config.toml
n_experts = 40
activation = "swiglu"
router_score = "sigmoid"
balance_bias = true
init_std_router = 0.0213
lr_router = 0.000488
vocab_size = 8192
norm = "rmsnorm"
norm_eps = 1e-05
lr = 0.0054
train_tokens = 289700000
steps = 4421
dataset = "wikipedia_en"
Below are experts of layer 5 (counted from 0) of a mixture-of-experts language model. Rows are named router (the router's row for the expert), down (a neuron's output weights, with its number) and show model dimensions 0-255. Each number is 500 + 40 x the weight over its row's rms, rounded and kept within 0 to 999. Numbers have three digits each.
After each expert's rows: a language model's description of what the expert responds to. This comes from a sample of Wikipedia text that the model never trained on.

# expert 0
router:488490419490470464503430570505531477518480527524522508557449519461535463553515523516447526478509513473486493458475544530509437567513506504435523486574518543525529464447468484541509591438444450536440509519501570482482490509471481517541435444542452501550514513467517418532501497529520596513518450539416505466487529483539591466510445473514440515473409481520548533456532431546414458518562510510530411480546423536537466501504497455495499471539490451453479483498552531502584434445461488522483533435513385498534528534487515523492482459479515516455456488485415508494568493493485603535469490524513548520517600519482504470457465474493467468494530521559467489455542491542451563528533474407527560503513501487453535542472505519512531542491464545477536579550530448554446512526530519
down0:442434541531475537490570533514542521541483522503501517495446501408556454460528484508520451457471537496511476520525500534525393435494472442392504479523507527455489538516489535475432555544482483509576445459521463499532448528549584517486472530488454561490552517530559585465455480537509513548507502460523582493450500495441499529566500486578553512472469525528477452473571512503485459504535490462471511503430515513556530479522468462594442481517531606520461539480491446544522436532517544524544506493539494530476520516468464540491520498461532467549474474448455417439506477459530499447506523512492505578496562488400458526489509415527560473490503487495491516467480510593509498552495501487415501524436456510469470502461516448413437447543492538388495457469484479515513555455494521
List and table separators. Commas, pipes, dashes, semicolons and parentheses closing entries in citations, taxonomic synonyms, cast lists and tables, e.g. "Lamarck, 1816,", "27',".

# expert 18
router:507520436450399502442478508550518479574535468547512446515463523457527477526493500513575486454504524466471486477491448459483455518526521459484553434513500468467528584526468528520507583439510453557491585506483440446448517499475491521510465420506526485436449533506529503435531502505479538573481429537454447399488553503576541503537439532510460483499441528478524528494496503464514485559492501487493453490485426519529484591611503438499493518479468470477570567518518462484527514503556462483512496491463467539507515514520500558515504507490487503455528456484500473586542552496446552508579504488423481449533506510458486473450528408484440443534488476511511530481480545522426562465511551458543455502522606510444478568427482599521585515488503487529551545517459465505495451493494553
down0:566550536464528459561502507501500525503453438507495454457504485515479493492466462454532527504477498543505534554508545534467571450464479505489472490499488467507509437467497504443510502496392548493480580420488477505468505530566518478526445473484558446416454459575451485512490588482476488538552497538531539523468511504567522500538510448545445422551468534461415486471449413475459459474427478468547493473548526487507492557480517493524432511539531496435473462542595596443584501468514494530538518506497521441515494438520552433398489480446527522536522469520434491492510519526542506480569527535444537498461470448479545524518509501446478534556476514499476478529496482514470473458461504369443548460523495491540483545454487524572498443551484571477560487562482508497573431515490463
Inflectional word endings. Word-final suffixes such as -ing, -es, -ers, -ts, -tions completing words, e.g. be|ing, re|issues, winn|ers, man|ages.

# expert 26
router:508478501539444546442491484487475506509583519486458562541489530507601460558499497547523550470471477437441479449466484461477501552604477451474562467567419530501515538476493516527514494459459491522510497483588506423456559535475500529490482507556450457447489506478463572475506546581495507542503487477500502468483531545549500495524449468564508544564454533506525496456501528520489466505527489460518563481542456471503507560510492485478502438532522433474495408507511582574563492473521482454571455484508415526521541572484538540499513462553509519473448450526539500524543519459498573463540494514479525428514567486490528518524513532466488429516509502615489498502524511520516486456440558486507505483489588509370519508523527533506528546541498498525526579524401480549418419443503527
down0:535479451542502543504495483492522554510451523503529562584455473492415490524565422464486492418550506474547528479549552499531547505488573480542491504463476516476471530525485530432523486525433563454517473506451513573439480476535519575415519505517572503518562485533387484474566465493557443523536513428514492484489455516602535518424426542521461500497529498472496441532508537542471470430530500529569435598498518516458569560476486530468512457530452494516500559523600506542530486514496515462478497506469446501561486429545481524458514552456473444462528500470576517516489465523537520565489502620472519541488560506502511492503477462593614502490476518527450514507483496507538491537518419504549495483499506503509549437532478538481547472463495467514470481455513539451482512481463522
Initial letters of names. Opening letters of names, often Asian or foreign, like K, W, F, H, Ch, Sh: K|obayashi, W|enbin, J|ianzhang.

# expert 4
router:568485512456480503566539564483519501524516430574477479583433508512493489540493504461536522445434496549473537494492540530552482502574514472465576489509497507490549477478452530490545539522462414545448542486503495423505504528491424489488502533523542498493458490476505536433584490559491541452465462498462451442549498513521499510497415495453405463514479471504547488453467520481404509545440453462490501423493452540576513560506520493477472438470561443523479485479566493533488510502524517448504473484541462499529459487450549472472446486513562563533476416492524493471521470567407526457562482482467553440598498549485498484450463463440454505498520506583505483524518493542488517497482510463530575470497525584463521479435494477534534505441457576467597526476449411483453468475504484
down0:431506524506496471551520439592511473543451501590526447466508462460493483449519459533440503468506571493506539478539528569502490527561499512507584497471483534510565442492479545523392473506433477450473525498508521453480476511532512457421470488561506516458454536507500418497493468530454508500512439533528467573553530535501534493494477497451499500546500518483542438483492521425424576435450529494424469518466472611585457459541546423507484546487482505524508524496532522476508494492439481443439488491475522528488595529493428528536507499536502476442483495499506497548476454481477462439534569522499576515489487434497488582516496496419541426515442464531510395435397504440470460549498519502504525510511548482488540520513443506500488435513562463534496542471471538482528444514507440
Attached numeric punctuation. Spaceless punctuation (–, /, =, +, %) between numbers in year ranges and stats like "1970–1979", "2022/23", plus some mid-word pieces.

# expert 25
router:509510469524421439518542482545539522514480447556515550637423462475509493589462519516531462472478477538538488478502532552527479500482546491415546502490495449482481479457521480573524544401510463514493520468527446470500459475581564475500441467548516491478424535473511526517508511529457565543456419500512512484442512518533553527509478494552513447446489526435513515524489529472487510523528552483486446451455374541561469556526445478502458502507457480494424486461548531482508486453509426496530488462540448499470526498494540562503533521482538443520514448561553497542497457564488510516536497563491517470492557587502566536453472535428445455535544529518513490503443485464511538526499533380500537435509536517430526495544480535463604504507490480497532544563467451561463472507545507
down0:437492495567527533498551540512468516524461432509534527464535494477532501490450456467495449405581501518481447403539451522491469504505484449535536556598508453486512596507507490528548469431529515532452460517546481449489449444465519534508448522526474491448497465455487537512491559409568478508483560524552556482473526442519436553484439490481542560500486546526550500517596463542485483533487500487511485508527477559470543456474585472489511539515476560540455574530527478463530511554507528435474431469474466527578540515519523536525542500441513581574490525532474457496455494553502436473527522517487543541497545434520496416504462491509412511486554480539501494446445477566487526540509533509511492458512503388484506581537471513474475574513590477519549459541428467500500507473485490
Sentence-ending punctuation. Periods, closing parentheses or quotes with periods, and other sentence-final marks ending sentences, abbreviations, or table cells.

# expert 11
router:482539467506415501459447508508520529520527470515507508505495494500541498633466531523508492451511502464479464438452499490418453526550550514423513584494478455488533523522500464496547538445491460485491535465493519465438452572468420526516472454576473455469471534530496519429472499569540541494468459477488462495491516486512494468553455555513506445466453506463451538524491496501367478497481513480458529483511390605528533573485507459526472451517444437520480433526528519468534423520477502513484420461576480499484492495528476531555488492476563501527470414513481494500536548531463549514488493515545536482532539523472468528463485432531447453493510489559536489420475521558440540493545507484483500554545563499446477605468480489557576530559486448584564499525453456473485468532558509
down0:457534487459536415512526501506559500560450504526566498529524511490478471541549498416485462536517501477506409442455528528500533457465561483540378543526528578433515471518463446457471551510508554487473487517519486474465444473504547458511497527451485493511499427539436517574545446544465412545533460553535427559565480529443529460493549579532456444543419486553545500447447583386524483493526428492505533505502492472484520522509524513484503513556457528475483543447480508541472438550559488506428511465515512536559526490518463527493530471533472479491512528491516562558499480551456569558552460502466507426477515538488429519558509470410522495504576492481592479486488522505542476508576492473526494470474497499463497444448531544506557552498518504504567520479527544448454497498475490
Action verbs after subject. Past-tense and base verbs of action in biographical narrative after he/was/to, such as won, began, played, received, took, joined, spent.

# expert 24
router:496508502489440505481546551528552425530550561551517517532442510496522507525519548551521463416516481566536481526456523494503515547536489439405564449478550504512535567564457488485493538494456504478466475529526515492472542524477524518508461499523551451515453513528491545440469516598515544544506515533455514456437491552593648457507477482560501452481419449508520582455475475477439531491562487448511534496475522519511488588538452465519489485491454451487429433552509497515527425476490527435469499427485466529521454490481527500450426494537561506505512437494517474529498509550464504468514488499550562510505510449513524529479451450450494431502490525484482454465539510480488491527470623452569553542565515442485566448493474450538536549475468526436542553512499426501489440471484475
down0:549480457521396520473433418487477444480484479501555459481544474586518524501549552522498522453579524440494513511495540539440527482544479545554513476535496507548506518489426587570547538512488504507482505512503426528509469476497520469570501540462437504505549522510526479519524448561608512506435511527538496501467498502527416460532510545456515516448542483513478451544532517474535527507486474522500527560491486517458468476465536500455554484457529536420543512484416459527561437526559536435518474615463454576544510587554481464507431547548507531529497450516485521512521549450457511516456548563486444509433426512440515473539442473429555495514452515510501495490498579514459455490464526443475495512495458501544452533466433511532471484499483517510533423500467476412463507516439436
Proper-name inner syllables. Syllables inside or opening foreign and personal names, such as el in Shelley, re in Sreekumaran, and Re, Pro, Mar, Ben.

# expert 36
router:469529501426433502485559506512476462495538463497484488511470473518560462522583532451519511443414474509465515492475464561454504530517482507426509504595475506491538495553521481546492531483395439488461526538511584465461502520516532473482475468519517490527520486584500496478508514579512530531465430525421553514486544510573563522483410520469505524473458498513472478477501494518403473564488574507464475445483433526549486519438406436526480426443508511437473477494539566526477481483515528501501494391581410515573498505530469496467485470522534501553459485512457480525530543502500581524549542529509502532556588514474546515442494481452465498462513509558456524448505546540473472531528536452562530516477535501461537511483501573517548501524428493464563519572523478473414497423537524
down0:468479536523534523561536510502399436481531547502524477514466476437541440436501541600473506510484506464504495496472465512501470489496467428428530491632513494486526549583516450517522469430453483504496467472498487523510584555460485504482521568517499421529529485490482559530532527572490497498426534462513508566550515470464554530456515424548433584491555523522521444554569442506477474424583440484481445481496524491517543542473466536545514531460470510544485538528474429488472492472512521517496511523495509542538506511478484489453540495497530424515465425503519500480515525527541513539472540534570454614481543454468526501504533515477532490470478498487533525515535547551409452610533543522489517567500484568547495474520478499422477490512494525465498523423616487513513436532456510
Table cell pipes. Pipe separators between table cells, mostly after numbers or empty cells in results and statistics tables, plus semicolons in field lists.

# expert 15
router:515528440484436509509431509558538474562505489496480512547481538525528522523485512552468484493480468451487473480499584551470505522507497489441565502507412491535576485475424488478421512437476529534464497433521467486512529497497469466516415468550565466551500533473478528530594503599434566502478492453483486454516544529533513497554435569468477538462481437481560545450490492483411488592516593516478489523507413497562463567587562479552428473528536441450466473510502497506441482488509456485492506437552450482506521479469574544506458487480573539494521444484461490486474473513442584532447488482474520474526512477499504501464478424544464472470494520449475550482481493491463528510450565436559555553528578516499504489452451514533481581554493540539510439538499467547540464529503525
down0:517466464487486506529519416488512461497502524533530529470482527537533532453465508546471566563468508520468501576468473540551431478568528507583487512428530495463554568486537496543547540517477492453578518558456519495509508426457550573444557527528537549485558486515541550439581559561443544413508503533503530459584490421476532528482552460468507452541521439481477534494484485457485510516516511548523445516518525545548457513564547492496530546505472532540395483450564485490539503523515450404408449518437482531465475493507439547571510582489441475495563462490476474530493446518535483491436560506441446607482501539462500517546541545533451486506460509488505507507514484437458502480536476497464509465529457515505583534461534525498474498426442490511464553506468482527521560505510535
Table line breaks, copulas. Line breaks ending wiki table rows and separator rows in election and sports tables, plus copulas was, is, were after commas.

# expert 9
router:507597444544454456505520474554528517557531521556466546601448432435516497499484562479537522448475521525479488470483463446494448490514498517522564525521477524537523546467496461560529546446463467557419468509526530454494515458491444435522538480543527451480491554485555545495571489554477539506501481481494418500460511507501517489502526574541517468438477473550501543474479499507444492519491530468547488469503470517509436550559481451523530457523449503513505433534526454540556472488483508572475435473517429531529564441575468519522478507555547440494459452525503468533563523504407493488525445493480543453484521458449539520396469509531473496499545526529499546483493607469486517512450526509538575492596545524405514516480473492564563505485441447496590562540528483519501433447534551
down0:563440534536495536557491566513533438528470491533490512531513563465519491521448515473542446510505420527529497431447483472537449591501508491424542475470445585456477481494474477526512466602478426431509550510479458481551500457446418515525488586503507466568463538538584509516454448606488487566452492533489517561519515468502565527472498525491521533536460516479423504536517550516464496589472451531452523535580527491575463548522482521421521482523498551530457516464520477531503503556494498507508485462567507480452467513571603478475439495538562478446505478447526473480540460479466468577476551547504526493458491528498527551516462513484506426534505498437494513526468500457462502450497488529535530541510457463456460478522527467557456515518510467450531514504478417499457522428399520
Participles, months, known. Verbs after be forms like known, used, refer, past-participle endings like -ed, and month names before day numbers.

# expert 16
router:551500531531484459529552534529450488502553517502514554523467468530529469515450502537478480445503488492473430536485506503402461545531606505451538548537506484564535560513475526558547559486477466509413552479492532517453461534484487479534512477527534493548437538462484547467505465554477558525506505490462458452498481517556538487493482504570463474473405539475485540452507473508482456560422491490530467469421471502535533554520494450549464427508482419491531481470514438544489490542490547543533486411505414514542518481477518470584505494559585542465523430514497501547486536533488548520538510500575535520494541471409481477404493418421501497522490527563483488476539587493536515472565595391547550463472520442521556557530521484489516532466490499467531514567490467531497463518499534
down0:430455449459514578483494480508487434545488500491463527518571519528442555450537476492455559476443588495470533443490456405510511483469486489457443513489474473476488544479434505552542504401530540518441494447464468558581505480527484510455534517498472522504540549502581423488459452451469518480575532490614477457475506491512479531551531522474490495535560587531439509590567551442505546477474473481459516489491483522503421495469468490543521483506539490503541453467534471520474565518472469487569505468497536466545559487495501543472549497510491489507469556430503449512518438485457558505466468555454532448630456572507543534567458504471547535521461424474468498504529549549460523518499520465530509480441441500428472494439472469500437536503505521583448472513492546475490535476493504
Lowercase word-initial stems. Opening pieces of split lowercase words, usually after "the", "a" or "to", like tim-ing, fe-asibility, comm-, attemp-ting, exam-ined.

# expert 10
router:521511478511352497492528486538572518489535548544500420536486518547508468489482456567494459467473517539509450498582448550503506506482494516529507502527377536527531540498479512489561528493389443467424506422537543423516521453505521476503405481500507481531471523464495462440516497538497544530496460584442484422476504498563535481539413464518405536546497485498522494433502507522508512514431517434510506502451489476552511616519485411507463447487468457515456492562534536528512459442516505503533470467576470495449531488514571460509554471558566481466521480561482462539537536523494558480546422487528527499547577500482553520471437470541446464496504491524457511456509529498534505513496527470553580480511547502440520468492506519545497497497511545531524513539481471542425466483531559
down0:449416488433387554574453478552540483421499506497567476509494487534511508482494487492464514459526506521515522472516524482506530403509483586522421532460485530469514505555445467515520490496415459480547519497467468527547465489498447531454493481544441512575574604439500529525565556485454478513540543523534543467486521536454604541494486464450443517505460473524486463480455509496476529459495584530471531501458466491486509491448488464391484500547432498515534525484491473470550512428545491475500510549511500470553549449463479502451525531421532444519456358601512553512512508522550501505459575483412499510422503570481490539520495461467480549500510545437497512533549457500510497449518392492498534535498519485520513521488502498504568486537499491442453465475511482460498485482467499
Conjunctions and copulas. Connecting words after a noun phrase or comma: and, was, is, were, but, been, became, as.